{"router_cosine_scale": 10.0, "beta2": 0.95, "warmup_steps": 200}
Below are experts of layer 4 (counted from 0) of a mixture-of-experts language model. Rows are named router (the router's row for the expert), gate (a neuron's input weights, with its number), up (a neuron's input weights, with its number), down (a neuron's output weights, with its number) and show model dimensions 0-159. Each number is 128 + 32 x the weight over its row's rms, rounded and kept within 0 to 255. Numbers have three digits each.
Before each expert's rows: a language model's description of what the expert responds to; "mostly gets" lists some tokens that are sent to it at least half of the time. This comes from a sample of Wikipedia text that the model never trained on.

# expert 12
Final pieces ending proper names and words, such as -in, -ton, -ville, -shire, -ate, e.g. Normand-in, Manger-ton.
mostly gets: "ane", "ine", "ley", " Green", "ville", "ton"
router:119182152152099154103114092111178162137148150115116188087112131122156186170070141125090098197138090122149144123122194148093114176111100149038079110104143164163082105160099091163099142158170095114117101072136138120164175122152066099119148203154139162170088173106115111090139073071095124159111139128065116107165144081163073111125118119135136195118105157161125126122105115114115139172089113166145113140132081142161100104138105124143166078185161081143176134118071124110083142114118134
gate0:115078065149113154149188157095145121121134142064117113199096140172136127124117129122150110079114094163084190082084136102146145149133111147163133126147106183184109120143089110103111182152207101135115154138155100191134156138115107047159146081120111154146158112104142119121123072086116092053093141175155068132182175131124086175135118160152142133070142130145170093106111138163164157140117125144107099163185121107126083036109128101159165089144122144096179156146120103128093105117128073
up0:156111115094115120101135138102056097166180087099195157170175176096158122119093124101119126133144170130131145133132097139118078070158049136129120139128166092100105141158125146109117087132089155057178131154127113074117113120187135130061187119173252145130151107162107113112106151175081080135203168142164139147144176081138123124161165115109134134121103161088145120134111150133133135091125103147151139125133161108129150056143129103160137115119167049132143151094126137114207103168133130
down0:133128131154151138135143120133135119119187107111142100112058102147076149154120077147168050069093148065147078119166100040128164156104171079126159117093118170185149152106081121142086132092115150152079097177098131120119102094111133194170112175090090124126114108083122109084110151152121155104152124071100117146107113148134105100207132149148163129123100104144141132146104166108137089158121206088111162143142127119207181151131194144146113145115101086127084152148180157152067127096155124
gate1:147165116180146151174133093136138153111104082154085118090100143094153134127077125153098131125144144132199136170150094082121146118150127126173169084085152180104078087099124097079098098099144109115153165061156146072181121128030113156128112124104169174104149128177084124134094099148130176144120080147151125085145106078125090127101132135101163060081139184129174115124077198081146084133130148165106194171050166112157106103106118081168143113126141114132149144160091100134116111109124102
up1:205143091130192119102046170118127071166088161146115152150140136109118075148136089130116162148130127131131095109118160154106114174197086175099108169100116070118191130187106129133131109140171177089161135117189131187094102105125172121131106097159124087098116168128156121120079166086121089115172120112101145122147173163136192069095084135136136130171140111180108143204133139103158186126088141133130134085208152160144109125160146125105113141154133122158130091121053100149127142159076127
down1:111186124117145138118152144080175089161120135149159142123128129112097120200144059062154081099119133104067126089145158124156089110091131123107130170107091117139115116148140118136196173083088139157092160122109157132145131157135099096130162123158085106122163090150088127101143135108169148171113116225078119094106167050072146117087172130152131098138128138127184135148134124149090142142160144140108151119151164126160092046097153159142092122077066067096160129162114076143038167103093112
gate2:165142136136107083205099050148140128113131135122156126130108157127165168139116121147178125154098181100146094107167110178157182181126139088097129207157123120105154113111190177162168090124148160107119154176152103128085134076157159140107123180151175116132066077125092161203114165088140133111121147109065107111105194111116192153104157116118116088143108164143137150074212078165103161138126089136098122139141154170155127112147106138124130161130094101149069135114121174164186136081130137
up2:097099132106140185065103145116113173139124131111209054144144090046075134144102122171103138133141137144104144123097109116174124073116145120109160085143135196115063142144126169148128146085096135121065130095120091225142086164114067099131102104131108121126104166133140165098135157128059160176156150117164181113132145118127147124203128123128097164091181050127125094108108100080203172112134160120149156100148133074166154125160130119106138082118149160182156121147103140113142150129133131
down2:123136106116108132147117108161061156095146115153058155151103162150126167106103099144165090153172100189104085090102185126159131105103127133142119147142104097141098162100165166179114101110199210128134072101152137156160110080118105197167152163060117098110146139146172147091122104128135216080176154082128111152142084118184146145142119105118121128125108116122104081097115186139154125129093122119178093106116139074039130128123136124099159178121131154116143127131167082047088115111122080
gate3:136197113104136088118080095150187208069173150141171144109049147163129196165135105116135147125089103106163099128105142157099096140090127176135146133149143094135160105165176156127130092130114062120183142135162151138124150081117152122131102088121116111139085097112147155084164149089111058117070081168131080105080107113142102148124155115105127140112058164141157139133116154175140084148145119085087110086159105059146147130148071099155116137198142136103168202106112143157102108129101187
up3:077113200110086078147168159060137112126096088120098095165239130136141097098147157116130117130121131150119102070184124113144101137158173090117068096065188104094124169074102149112101149111146131155068112148157110172101064186110127148123160135078131106156154151115104187196156151112123125143173100104138140127155113154128188094130101125171158143173152112116149095116170063111123135110110141113116143143108158197131120124121143173071099108107104123173113101110158100143149122193154162
down3:189172127136163162161116064111180152167106109125168142108141165126126159173181155067131082086098138174111131175064181111115127130110097120113171166180108129151101140155087147151184115130094113115173134074189143128147187077122123104145086140160101115099129080133116122129164116114145093129124140111135135152129151097090146127197115182139121183127162137159114149155121049178118073168153144175100155104153091087139146136104137098156145155137175124179117130099068136158131074067053169
gate4:119148088134146104124170158113107137184145118143125166144085140130210135122142140131110131143102115140112139129096173140128068186168094120181086073131066112101120173113121164071111106144153120165183126085122109181152129089166083156188102149121143189155116107125114132112109107099107099116189136137139132140117105168102086159196160188110122135138115136164110124102138093159159125155120003161144122128124131150074071104136109063101175139145129188166133153151098157064089069169123105
up4:088148157120115160141127155097131085134081131120087091128113151138164141118116114139128147132051084147097154148112135113132112180132116076198107083113078125126161108114108152126114104183142136116148179093103220090083130025149082138117141160096173157150109153146145134122142093143077172161199138149114091161102074141042130193196120187114109143140110166164157099128111093108154136163123054133149091142149132139101105085156118103160157169125159163148155131102087081116110109104094096
down4:124144136113118086158101151112103122151128152136166185136129135162080106054148182117164113124148146175149117181129107138123096123099129134073129163113179095098113149121142131164143110100162086156089115143211097174076116177173122123115147119090153080097127108204166114154124097072127192117068104131114109143099105124174101095136137065174199063101103139098112128096108090143164093048125177105106190196114114104133175142066107118095100112146160134145119141126153155058130133124121110
gate5:137110071134159107125050169085122166100123135164129120094102137122146075151047120152104116065150113120149104094164088159097093181153120216148136172102115117150113138089089126078105181117136161156063119144139156159121060183153080066122181128124112171108092134085121098190149105103100129106076155156130089121143082126153125109115146223108146140109134114143144127133113105067106148107147101142078152145109106079112112109150112109136136149115117159169165146123110068129164078143185075
up5:145141160154096121158075125153127147102135148137123108115135118132115150128118104116030113174128131108084096164140110109120106135166150104172111124160145107176164153114113101117169101162126164104062145203069140069138078189143117105162150117095075108161131140123168090135114083146099141151055134143111088080114156144154126106086182163087116197168103202096124098158165103091080130095165204138098121165068152160097184091146122127129156136142118145159100116142181065073095120129154138
down5:099150143117146174158148087185090149112114051119100116092106164167082103067098133156176149129083152163144093060093112174114178077143128147062103141069154099142135102129140160163120155147108142100149080168117101132109168044104126157110119154158127154158162190101103114087106163098150116187176096144124118159166164083124108144116161084139107111086204124123149070109130158180103106215155129113129120137156117129142079130118103135124169097094136124123122087119098200148138171089129124
gate6:125147074152125115219070124087152177115108155216145160068089137086144100131126188143050095111127136110143103087118129139117080193115176151125116128122126179125195123106116121136085128091156131167072170119164146133184109087155128114164111160110097147101114144086139134090173126092106097147099149167113126113161112133144122158108114148153121094140089121155153113121137201107108194164089136099102160187132167130079143083136087087151168139122172184171167118056145171147124136143116155
up6:095159150117192068085101126144178158075190125113109116156141149095152169095115122197181086124107135150078166122131090078129132035083133115105156136130144079124105053144177161122142178145155118122115132135070062112141111160070141114115105148186100150115104094172084093163116137170096128117115116108117108097065125160109157089076176103046138158138140130113129129102149104150076147147157105191108116141143095101069113122120126153142116115146102130166116194159105127144197134122123109
down6:083162087147060079142097110082096151119080115162102091125096119119099108177124160103122154082112125112159072168172170094118110158108129168120175195154116140126200180107071096167168106120159117164112156128203125073125106140153109154163110111082144071124138128141079150132194116096098113145064141197098108163157154140136097078143092113157114072092153093150145156135160120141149121133108154098107175183160169119150118168125145105174185135079137179131176103094126103104098132164132155
gate7:161113116151118093114144094134183167096104101185117162117074104100118125106117107127174094099121124121136121154122157108016170130142157149099172122184094079132147131186134221150125173126127149124153141128079137040138154137161083132132144173085129165125077144118093090053175112152102080127147139163152147126175146126132113104091107182106135134127104106159165058113142060154110127126113096148077132103119105147099103192138122121126127100130089113159051106091135093149105131064164098
up7:184137169145173128118099185104138095111066151097153134128166130108155147100175120211135096179172105143206086127155071083209119123112185119088111132093153118142100177138155068144095114128124155109133151110136088181115134105127146134117105133158135112094142082128150121122145112160148109079138179140119092167129136147127107111162113115167153166196120080106068195139098151162102168101165124135171156097084096124106074129074105080130095111108092181187068165129120092144073134117119120
down7:121064153087108062117094081149152147088148144130131175160092083105161138063132146135164195110168149132108150122139151169152135140138121124184224129087129112143107185155136181120110173105133113085079127124144059156151088047097126121203119112116107123118107093143134144114090125116107163116124106089134098134098158147094123087166125176107124142101136129140183127166203113132114115153111118151091159136162080143142207180105110155123123079190132117094153079086092128144117118089142195
gate8:147132138069128151140131071115110110151139084107150116109146164096143189065117118106067160113152150189154130130162128099096132177121111092145116146044153103058092114094153111136100136145132171117184112120114117112181196127130123111167110137159201116168125125164043101121128104146145142161136084095133119105182114106137094123117132165084063135122156169137117170114113169128073101149135113135178192149077101108112125106103120133225115099126112113082076097092109053092083117148140100
up8:154126161157104144118151172107156121073174152139077189174066108163069117192178141171216073073103110086105104078086110112093127160159101074137114130121112129165179102126123153150174113117118088140118146105144138141144072151096129131137115128130083104136157157091115135160180116130128122205125134142144091134097096117129128077128188118088106134191110157128118125121106066103144120139089129083149143087068111153159140176110171131110083125179145177180188133181156114159089143102086139
down8:092133160073106089137132103110109079125123120097137078141126167149121134123118159179141178193174117149154103133115185170105126162145108102133146089137139197142099123089094118125025156125143125138194118159166094141121162119165168136143137157117081114140135121151134119077091118066153093100127169072130098148177091128127135159235156097120184063069118197144143103132105155164128132086113135094153153195158104137114117173158174108119128125151139143102133154129071146192137094129145072
gate9:183131114177136114127138194078175141176131137121165138086115141074153100121138107117100200133116162140154125120107145072100126168153087149081183126097121147156118167186090118167142177128171096140150108154158082148169120163129131139112122157110162147162100160169135090152161113051073110154156112127148138157193112129147145156103161139174133128126132080060164059125096115145177166087108088122145067108142138099108084146127085118078113118118097130128211185142113100182188166101099158
up9:190149165123112091111190114115098142101094103067133140124079113194093150130144141097157120124190174084099113136136111088181176048128151145170114198125182149158152132052124107109160060139092156127185128153146145111179127115130130080138116166159096102168169117172187162121161145143142068100080132106084165134139145094113106115112135113075107068123133155181185121069148089134131087147145101110139112111117115159109083068110197155148106122109172143107141118090118169132139121140153135
down9:124142098166166136181185107111176105156139130171137163038123102113143099079113136096104188129126144180117057172131158141086085175082113114071124133165166101112118190141133110164124165108170097137104148113142114088156137191172083094136145150128165093134105129140076103107089139145125117170149144150175157125149129086091141167126105123177169087142042165098152037127111156137117121125159112114154097099185107162140134134184102142094167138168075111133163085137102140172114116148086169
gate10:222136151094157123102148168101065109121109167148169161189132120099140127127129117168157066150162126183126162147113184102142140098145156110151167153133103113088148178141112171136129094167147170075104187120172117114083205104082164143101096085170151161107086166129128153166107101110127130107123153137157123109167137201122088118122144148036149104079083086142113123116163161077132177154155173160160129143103137108166127122181167134105155130074115105129156119093096140081174066138135125
up10:195095114085166141135118150103113115160105124134132158166126113129161141141045117150066029168159127189101099137150164107172089143082096121115128115144109090136172167127129136140150178103122148114130144151144119120085200134157181089162151145141104115133117158124152136159057072196125157139085179135163116105113135153156115141114128164081160181088150124129128113069144134066145144149145213150203099141105066115101144129165140187093129120097099121057167134099135116095154095152126119
down10:140062156120128046132159083178153144109093118134114175127145176185106172192083056064185112100135107150118087125134125139166119165128104171137126157152137139111147058092089109101144131072067079164137156180141105118096124123134169149139157107128108094138125124145143164149128111170077172080114091148123104063107150082123147132159168128186131133138167076114183118120203149103087083156112104064146122117102109090115192153137137121086147089168140146117119123113098097151167173106114145
gate11:122121109140116064117094172134072154114173087166068143165103123061079086144139089155159120065158125137150138106087143176124105183127119137191143129125186178142124112126113130084124151098121138090182119084154149114169133132108152179088151112166106124145070164158091119091128068095113113095077138130088100099158086173132121088089141177060063113095133113114160087129127078089142121146151124077091138107171107144185109176140078150133116101156190170121153095107085124098083107150142086
up11:139086099152158115131168103134148089149142193141156127083184118155114149134149118090101093157089128129124081137147072046119131124108122094096167124153046065120106103145170132149178114114113079165083167157087115108114140142084112035153049134107130109106166112132137123105143160192123178113120141118160146119091192112111196164152126086194143112165144175141142104190148155156110141158092161142087114160153185068123170139111146156120118111069105145141100137141145141172174117139120163
down11:163136124126132117098119084145126166111163122105117083193134157059152162106185145182141161177111147100090186140124158158141172166088121163168131196098107115108123091083072140168084122123156143045168153119122119112098088142104103178102114145131135107133147118127121166169122180163149123125130186103132121159146073152159086126100078132101095135192172137113084167155151086098120114150165087155076093068150105154152083159131195097163102127101216162132135178152092156140124108150134106
gate12:149150117097129108166107133121125140172152135126102133186154118075139116086072141131086152175141077108184081161159144169056119124104080133123085096055098103083174123193120103128082169110136069086131156131156168150162189144133137106092135123110094113156124183114142161042110152128152144127168111094112096120182122120154137078161114153110156142129098131199135166094091176092188162144127146102139195154128136141128137128129140119114094174107133140073100157050104171121059109124146163
up12:128114087164119154123184144094126116079112121134119096122100116132168146132146132132128108026112173169140160135110152151189134096126189107168114179177168164174133167049103152111170097137109144185102106125115122120098093088141114174152073159107091135114107100131130151137134121059123172068162133172118142134091153141117090137129119109158158126138179125116134133153180099127103052121162090181116100096109093119149140163160096153105170175084154097175167125235092083078127114106102107
down12:131161122123101064174164194110159114161124133201125169088168106079068118154091068100161130134127109119110104112142100129146095165111127106124193120138136046122097086220132077087152164145127084117132147130131112111127114153120120143053179135172141113209135146166079096081168112162175136183152118112094081123131185118104152069124127068118140148145132110082164138119099088124095121148112108119125164159122157100171151129142128191079116099123105124091100099085126097105134170136123179
gate13:138078089168105096069154132092204193119162121124153119193097140095139153152147155160133129101113128075144116151150116131138118132106099140154146128156133183176177137099119145144090157119149077146148120122136101066075172083151127122108144148091214166119140110170109098140129124154151144152083107122096072124122196124152108159138175141138128110186102144196179161186113134161073141189092141166146164146102155180106141123153141058178135069109136129128199138112110174079161121151111164
up13:138126131117133136085111129175160154142104108158144114168151129093092195090109140163103132141151129150172072118175149126138090087133190119187108158139140104127150138147109089141080045167186124097105099144113203144190098155135132138151118114102122120139146139107188145150191071113109095116176090104142086115130098195086180093144131112128168130093108130110150190095091113100154077149117089081154108073109181124094132124146161102076130161140137088156087155080048110101159135069174117
down13:151115125152108148128101118094140050114123116130092088114100073142150089147119127132041112134102193135109131120165162161125138049110144140092078115136105160089189161169129155111127120080141127073137122088101100170117169143106070105119135124078116142149132158145059184152124177145080144096205189185164086118119142108156112123063117155127140175117143186145093126118108205115130179193112134141136146139213111168109119135149131126159129155161149210132120119151141138085144136130107111
gate14:085088118119171125105151171141124154098099219114123149110115108120100113076118138166164181130122155138140076152089123138156178127162093122114096132124118061117110141125155153122108142112163109149080152113169142079191147187137150110110070136094126162122086097163095121153081116117126098118186086092115091086128136051067132102113076096100132176115106073126166106154155104146140120164139155106092193062106087086129202174097116153137171101126091102162163109112101123131150072146080064
up14:069203141081117122085113202121100143120160146163147164101092092148142064096093105170182155143183105140128149206160169151106176148147148048138114187109199101155086143154075151138133131130122138126090139105136114154109095121083110127158139177127058151152118177114099123181145099115098144108092156077111169158138148136099132119098105145122126108161209118096129143167127108137110087162131180166103101151111104097131136139146161122128078102140146129128193140139095078106208076137154119
down14:093102135136114091080083141129139074058125140117102066114160147165118116147090121151115124104152110098057189138128173118066054113113164129100152121144148114114112163111130132138120131070156096193095144102136137154174130132143145116193125065088150130110121136174136166169164087129151111189129157095153131145118169171095147165146154120094111099137156053152090120059108133083118118142151162125096041160099123145115189086110079113159123156195056126130129087150117058101140135119130132
gate15:111167147084197094083149065106113127138123120141091156122116107160141109134131124101144104143193092163157137204133124097145155126119164104114103138118100062157109107190076139135094136131136054183173141115099173154136125109128142076137139117144078155107113159112176159164109114120125065132089125148174094180142178058135113160134123092072101116150176130188131138013104135141141149140141113147095128137110136159174139093151127133203163111150191157141184203107110123139138106112118106
up15:098165130172071119144138163164128165123145107153070115119144164112109159065133112145156120095106134180132122109155168151121137125102093137173132095150159125120147089112079115078167122113162126049115156135160115179124129154153138122129094151117079093122124180111152103091087073165147095129103151141097067070063106212075182200106170132077162139110045128136097146178114146137093119108107111104063135104141155077117137144125183127154155165148135082151145108140095140082091120134113209
down15:130100150153138111102165133160151132141069092126127181071128102119144133081108081119207137144149150073222136088161153072112133236143155147174138094143143135156126140104111161194176107136173135155186140152160148129142102137167149182103114107141150134141161105142121109098167135103131157109171128167181130082149088088145086142170116073166105089185100095100154143134094131114195111088084089081136162134120087165126077093125157106170131094099147121114109169094113092101136077137131135
gate16:113123124139164100187133169092136047119113082106147149103167122150159112148144129120135125162152077161118097151148109177077124162162110100073175154168128194172116101109088138117179096098093117153127163207102090153127116122148105175128150124140126128082118108122080124113124082112110138086134182138178092110070093123098158172151087112147158146115154155098067141131063131094137121114107158129135070120161092116152174220135066142106139130174048168124103120108093152130078184106172102
up16:126171110103123161131095117116122144110153140092115102161120182106180168127149107129162167124090127141144100092102195138088151143100153138115111110100139066197091124131124150149082117148117127155179108105189122074122115097120183147145091117134174144170161150188133095148080126176101182104132115115125127184115162174151076073191133039076182133162111105135156136130189096138140121129178139151169175205118160107148175062187141139116108162118130108074081120120117108140134077083112141
down16:102106172105153126144111146084053096140129100102203179164103140129096145128138168159075104145143121149124134163125091182139088096144114118165155148090155201170157170093113124088111096072133122109160118138104147175046179106126131111117152090121129139128103098088200111116097137055119116051083162130179146130174120067122145138111117175111048100087092089146085170082144130162089166131132131131147097128122087186106112146145126120151084128168084137129140140080098173160107108087123122
gate17:078140107118095179199121122123134133148071143109169171175121160136137158126073148137058106147163094133120139141137130068126178111124145145143115057164107127166113083133181078150083145127081103118163174075149142112110102107097157123141140149086120142140118190093197164136143168221096117059131157141132112099187151144145144140141133104106120129190165226110148126086101153114117137121133099127175104111197130103172191110185142097132115097123152116152168101124129137101148159184134109
up17:133087143154146163075122176112122059097109143138100111163098078194195109118215191123167052126112185132128155136143140101152066124126153101116114137132171112063179115084116133109127104108108130094120126126102114130080155170157103184083147082138160073106140100158128163087099102130220117097120146094187191163115140117154094150138164148131090144108156098198090178149148136140182143130174126097088126168107130136091099102132125135156097126102104101108074097108151110135098136102105144
down17:107159163121156141206099145124117141098097131096121156043137126106038108122102132132095113105110133152174117094146113075130174101133129097072071094106097105106117140124167129177128158185108184122140132122123084103215159098152162160116141171101105155133122181113098143109085158139135104143143134138152125123209131152136142139139105125036117154127150120045119106134100153153115172169213149098151092108110135132125094110116066115154126116096131116087143089196144199125153092115127077
gate18:150134148150111149112160092105144111162096154102156203116029118171130192206135184100142053189123157107106119141151122111136122152188160083116100158164135098157143150091113069135161189155184174116175090141057126176116147122130106146098161134132118127174123096135162130124157143091117111110127128081136112174176145115079149103118139157146115217142110115106149116060150096151101128139183113131178128142117129140168138120100117090143146121173116134100141045157093152092154137080104122
up18:139137171148121139112168131139105128121095120171171125098144158126140119093107157079097102127133163143134120134193106190127153212176168125095095082150169046106107122080130147111184113123128186117157121125124105122103154175116137139026115069192143118142103121139166117115091139147099127095178106153123130173163150093110086131099149164109133137134096147129122066102174036140065170112102085145100112057184113139154146151129053135157106108110100075122103112153110132110104120073102108
down18:115071140174119187125088115159141098107035132139073106149104130156122145113089086095159169158151160105144160112107093121145164098116084126092092054107108179115196189124071121128159117105143131150107096124155151088150085115145124082168091168135127091120144129129100161106121115152168138164112158154118168110083132080198120153138159132069140123135113075168137075197074148144132209100076084132157141135115139190111131072120138151133143122106154177175165106139128098187133092141145111
gate19:106101094128111097134155122077110174056117120107108149153148119088143131151112148120080129024131154108122093173176152121118146165135141079123152115189092168160147129125099144155082140176180075208146113128155120147122112182134136132135084088148150129198117148142120155186123185158098183112165078086077096128148115067116122064126124116135134141135168095116151129099129131114169191098066096133140149140173124155114151155105135126120131176123102151143099200072120169156174116167089187
up19:151150122110160188139109084110143128180157095171162093155084156178186160077169111144137122192121097166164174091134092093118147108112115126136067128146153104138123186136106127119178087115143204094112184197080143165162142081151099092136091122101099143129121127126090123113135129145132098082145141114161160161132106164149150199141084171137139170098133129170098117092123104122119022116092171087151090124108097097089091070155121096178112153113089152117074133167088093146105125091144098
down19:153140114071167123197131102140148169192126103102102153148114186138158133020110097127171089141082141112058136139114118099075128094087103141109126090134154086133101121093121119133098142204118126233167156143145154111125119142129116101119085173149118100073129225124146100171110159117107086077046145086110105142195129075126120149130090141115088149166106150158122106133132116162117159087110084140114099143120091126118093082124129122089119102119148118151161123134116148132165140165062152
gate20:092094112126070088084132164144142129114188073075201162133101159151169141067179109101100120121105131095130134167132154128097187172151090084123135078087131160078115117095097114105086134133111120080153165068152116099069111114117100080129148098022121124105105121165091097115092116129109098091159152082134151102142100146167081092139126069141096210096096138158134143108126123104111116101097098124091091175153122132078093135096089156089122161131137145153138145115142077077146167066110138
up20:244133111052134112121105146126084098178121169165164120115103154102117113134109130129155095104122127074144110155135115167145105070088119121105162145102117124129190149115071165102147111138124108152102161112117137167184161103145189109118109141206141090134141103131159101113147080150127095071135110093156161092146128158133139110066163157107144138186099128149107124163173142095064071131121180132172077071103138120173086165121154147093108086194199172127122152136123169123082122163153088
down20:170153134169132096175104137096093130141125146171167121108081116151112111086180087135125094141079092135065138115137121139135092121162136142087087121148189152153113099100107089206191141160138100134178100100173106122100106136171128079137132084154112154110168170153138091105149151129127175147112149142128094130067106079166086123026096141104141118134130159114103184092153162210118165101103127133111123141165173096203153117088082168120111102082124102138082205149099128132106067123102147
gate21:162132196131134117081122117180070118139176109122086115142086091116141202173133127131184114113182134106139104136145153120111150107093086158136145175129132086082096154171131096122163156089171180120176126124086139116148142098180079080158131176123074136155131124094113163131146087168133165125131137152092059134158124081186094129110125139101144104172145146075171136104202103135104129177117130137064142158134136142156066078058095101107188138107084110088121164127158105127139104048146165
up21:133076120169171187090138135154130136058151059102171127146077107133137118159102182106071126127152111098114142057137119158079111109090061172126129146145139142164160191150099152154153136095122168189140147123126109134143135138129066122107158139107111128178129063135100134085100117145145184089127203115084127158120166084166146125055168113163179111141117164143098151135113108051099096130118109173143122122151094116122085149065134152103116169135128193118146194161085076094135164127153132
down21:133117144149187145093120157148117110104121105147128119134116124161113121109183124204146150141113192127116114156087155120128107123171109142160129112112192152126136176152133126179158121093047141150136080032105096135098148164114135141149139165131095221116114130126141175095150191114174204200174141160138158122117150086125106154135131124106169159079134084105091085132131116122130163104138115086083112124094107028098135120101123150156118189129204139097086134119087178130141116126147190
gate22:120095175109118174143142096108124130156114135161134163183148124084180066148168115129067045066179111092160166112139114142153145145120091101140083119153108070137152149142145059134163160170136080081064100151078111121124126087133177147109065078134126126113103065162134151153155084152114156127191109066070163121119118133090153128129110093093151147120145133147116120109112098166212128113174144132129145086132154158197123120161119171087139190104135148073151123113095090123135121165158162
up22:127117141208144179092128143124129099148137112146144101105148114067125201180105121126111119114116092119122149122168130115194146112195136185154134148141089159084105134152143126092093177109066156092123135101103170153117110111134056123151115197171064195124174082101077117162080140151073128153095113120081166128105137168130086084134104143128062115103109145126104102130163173120152125165123079139151107088104131134084117135156167177147087196129095065179167135177127109187129114150135141
down22:115120096133150111133093131092121200217165111093160126121120159229100084112136132129128179086130151086110122099151147103168081150104177131139141071142041175164117156139125152152157108086114116189087116116086215121135163126167087147149105080136217104105094193129120143108118169144149115120137092166180113129110145156126160138113184133129132143101118101124138197112115125144095122131112128100199174155149162142147093113148120108151171100100086169097126129159085183095142126125115108
gate23:170136105127081058148190156153141178076087107171125125088092096139158117130109109121219095111086061111103116136064167123126168131108092137154189122078138123123140138117127132126217075168078145099109129138155106180144123153150092102069093143128080153136160102142117187131085057144123172159108084114098094077126140159120138100128129110126157119153129117170132121088140114134137130141111078167092075102146129142116097124085120125078120165077133156089135060205120146172143153128082143
up23:152145116134173160214147060082093102171130164117118172109138166114179127144123071175099171152130100142125118120185110147084092108147143118105141133154163130112163103137160117150116130138115109224195100171129165109121101103177105168184160109126169123145148124109144111159148106051099130098137117199186141103112169101174126128094166146143090133077093166078150119111147093123112165078131110147192144111126134111119133178110175157116213109120128087131060150088180125106165130138149140
down23:102114104105089103106151176158144203128106132133153091127109123162157118118124114101117141124169070145170163106183141159133120099121098155081101115117133115111155196090177144148145132150099111173119145146162080138151160053185113102071170105163124103113144188143131134123129143121070158099119126144123050147153126132141127133106096131117127042129170071062145078137082153104178104137118099101136124156136174102149097116163117074150147135158128145050193111110180115085097221110115184
gate24:162081118117157143105113110082133087160192155125104149132127135046143161079118120144127127154132169114181143123171120135126141150207103108135163166113111146107089081116139107121094151059114083097134120151149141119149165133124183106144133109127136136143140154110132188120090143096144130069159117118129101095133114108138166173126120096119159063168145151086160115172166145166176164154186152139059180129035140069108104156134165185111144096156109132129228141116093126125199088189156141
up24:139090106099162096058167098064145070124147131076133138117166167117143149113153097107183126139111137086152129095119105170165100148140115129107134146152157172117028095115161104087121174094074062131084164030178089116132148118105160123160137129133149120123091202125164124152096120116120139094177079186119124099143136092182128130141139112129204097112104166087111157174141148110198160109142106127095164128119107106143137111129109120124174149196120100183179130102122182111163155142137153
down24:151141120115104217119157115174144132169125109106117061080145118111092136081125134166075165108145146062110140120186175147143146104086116132112064068127150121132200177083090111179133154136120107130142103130144200141110127168086116093085170180107071121121093165095104082124103145159124053132106128156138174128143085120147136118174143066107165104105178117152130133097147088116122129046156109135094166120194076166072143100159082147164108145107128160130121099152114164137130152111159105
gate25:093185109180095186136181138088106171124120147161166149108140217085170164207145142060119073151102153102101185126139138173145152139117203108109187150126133114160143112170099149070118178174101067104134144169098164066178147128147146161160148123148152067142164094111092121123143081135144084126092110121138140160109136136148128105137141150176133156153045123099174144112129089092110155144112087119134081142125104130113166166119119109198134119140115177111148105129109109099130118150199119
up25:064113138154131106126172145152124183170146137111153087077116090102061147089126123134156099078104105089073102164101199192078080150144156129116151103090112113124191151172198154092108160149115135150131134089119120116137096141169145100113121144162147134125145120102185146117091166117116108150165115185105123118145202105095134118107140151107156115180142045116136162139079150095131209158121115173085129111154067118094116101080147129162148156173156151118221140082118119109166090130098119
down25:186170142090136156145107081136134177137135139173128188127148106152131106092130096073146147109123140112139134127111136127153110082054054078122176085096108105176105124149125145165118137078114121111126115164077105113116123057106119088173141129164146175147084181117118071122118153167191133107091128092132117137134089071162148081132118131157167120130133137135102124098168095137133127074144192137114107063066095113109055063180139159148077079118143103087079039101154105123133147129120157
gate26:113164117086138146177138110135177138105180131112192122147115146100115149090114128091123133165147147110137118143094153104135079159149116090079090144143181157125121146115128138073100114134176102163142122161146153146123107154103090150138069128097024132118116148118135081167127095047131060129120152165092080159176114074141156145086128125164091171137083162198195156120195112110124125074128180118099170122092125117086138087096075135131184088124152130107141163059134179139163100109085089
up26:184117134118138135162164068138180140163086119117077180200104176135146167129151118143068157149172114166164134162154100128113142166094061067143079109163151125125114142065080120142110124147152137103140119096110182125173185071124130153118133163101129119138178142075091111127061109167118097109146112096151127135114123109084120127116121125142117121097148159146079115099135198081184046106154155071143099131136107151082136103096156138068105130148130175128141063164144121111108069183096080
down26:179129165119077154142061120112095195115131136151080077149122074164142107097120121118090102171114126054131197094103112138086117095153072126121091122101090144151151129115177170117120119067066152163100136148124133138146160100107144105150149130122188129095106073142140127170151182118131080139138116104146181072115167120188135133115173185105140163109129065151117126104102096118174190153087125138177093153150138121082120091150108177124058112127062124121101167163147178073097156100123147
gate27:135106130163117182149117129109164180122133078158184025122118141101103194114123133109156159187112110144131105145119202078138066067054134084155192118134128114191123139104097144151152170130102163123165187123143091079157146113100116126112107140116078153139097142110137098092157092190177140145091079087150093123127150119193125188127130097134092105134125152143148118091089141137136100145164179128165136124127130167164119165109168138077142109076131175128141152145141182164123099092108196
up27:171152139141121097174097045127138152109174109153188114129083135112151132071061086115119091166127069143097137146110172110118125107093103153150200108110195152099100116231130062154127085148118123088100079128173168119137120133141154153114105097198117098177145126129153108107117118127131097139178133102117094150091131140160111118135140089113184105135071064142151117132179119067155124139132143125102117113136166152142107119154110130091070032203118120126128137175104082138121130119128178
down27:094154163130186106141133123168202099079153148166129125166121203080138103141185109107195140088111078189165034088154100175134113160164156113084143154113113106127123130113131171153190148131106134134110126065147097135085094111120099126156107098131140140084133022145152147091109096131100160106092101115130100152120124113142170061159101094067154177122167159046123094117148060128122119137130147140104128135099106160165117147113090125116132135116090063120142133129148122192095119117130121
gate28:115120109118196172165159156160090095178152139105079119054074109107100093149085139144156185150195189162137110089146115122145132091088131152106126180158111136146165091144106160126104077090119104111173096162115161132124095130126188166098124119156145138158092135120092108144132113109114177129121072140140088089171106120180135108175110159129110085196085138149121063101144154182162066137131164176080090082149120196170089126137119139092102131124108106138115178082142132175163063118102148
up28:141091131107144096118130098095175193077085100146157129124197142108123114142183137094099155165143071098093124082147131111103121146186099116202128130150155136147120128092115102164132189209103095139098139098191118109151083113136138102153132152098112110106098158098118088113106125155134084089116199086114128152107124068132167060131183082115095133054151138093136124114047135128054148177198080060157135123119171147138167152133135115129156156153153149146078124137126102139115135151088117
down28:145123139099166172120114110107146142154166113185148152153111112147173149130101126067139136196080114130087187127175128098162173115106119135105127182142144105102128092121128100139097106143090153161162086190143203143097108123111197182135114131119096098114138140105108145116143115135146117160124066085180144161104068156111134150156067078108113155123082041126144174129109086164127094127090114058067053091143102173073171115112154121132123193177131100115064146119115091134155121130098112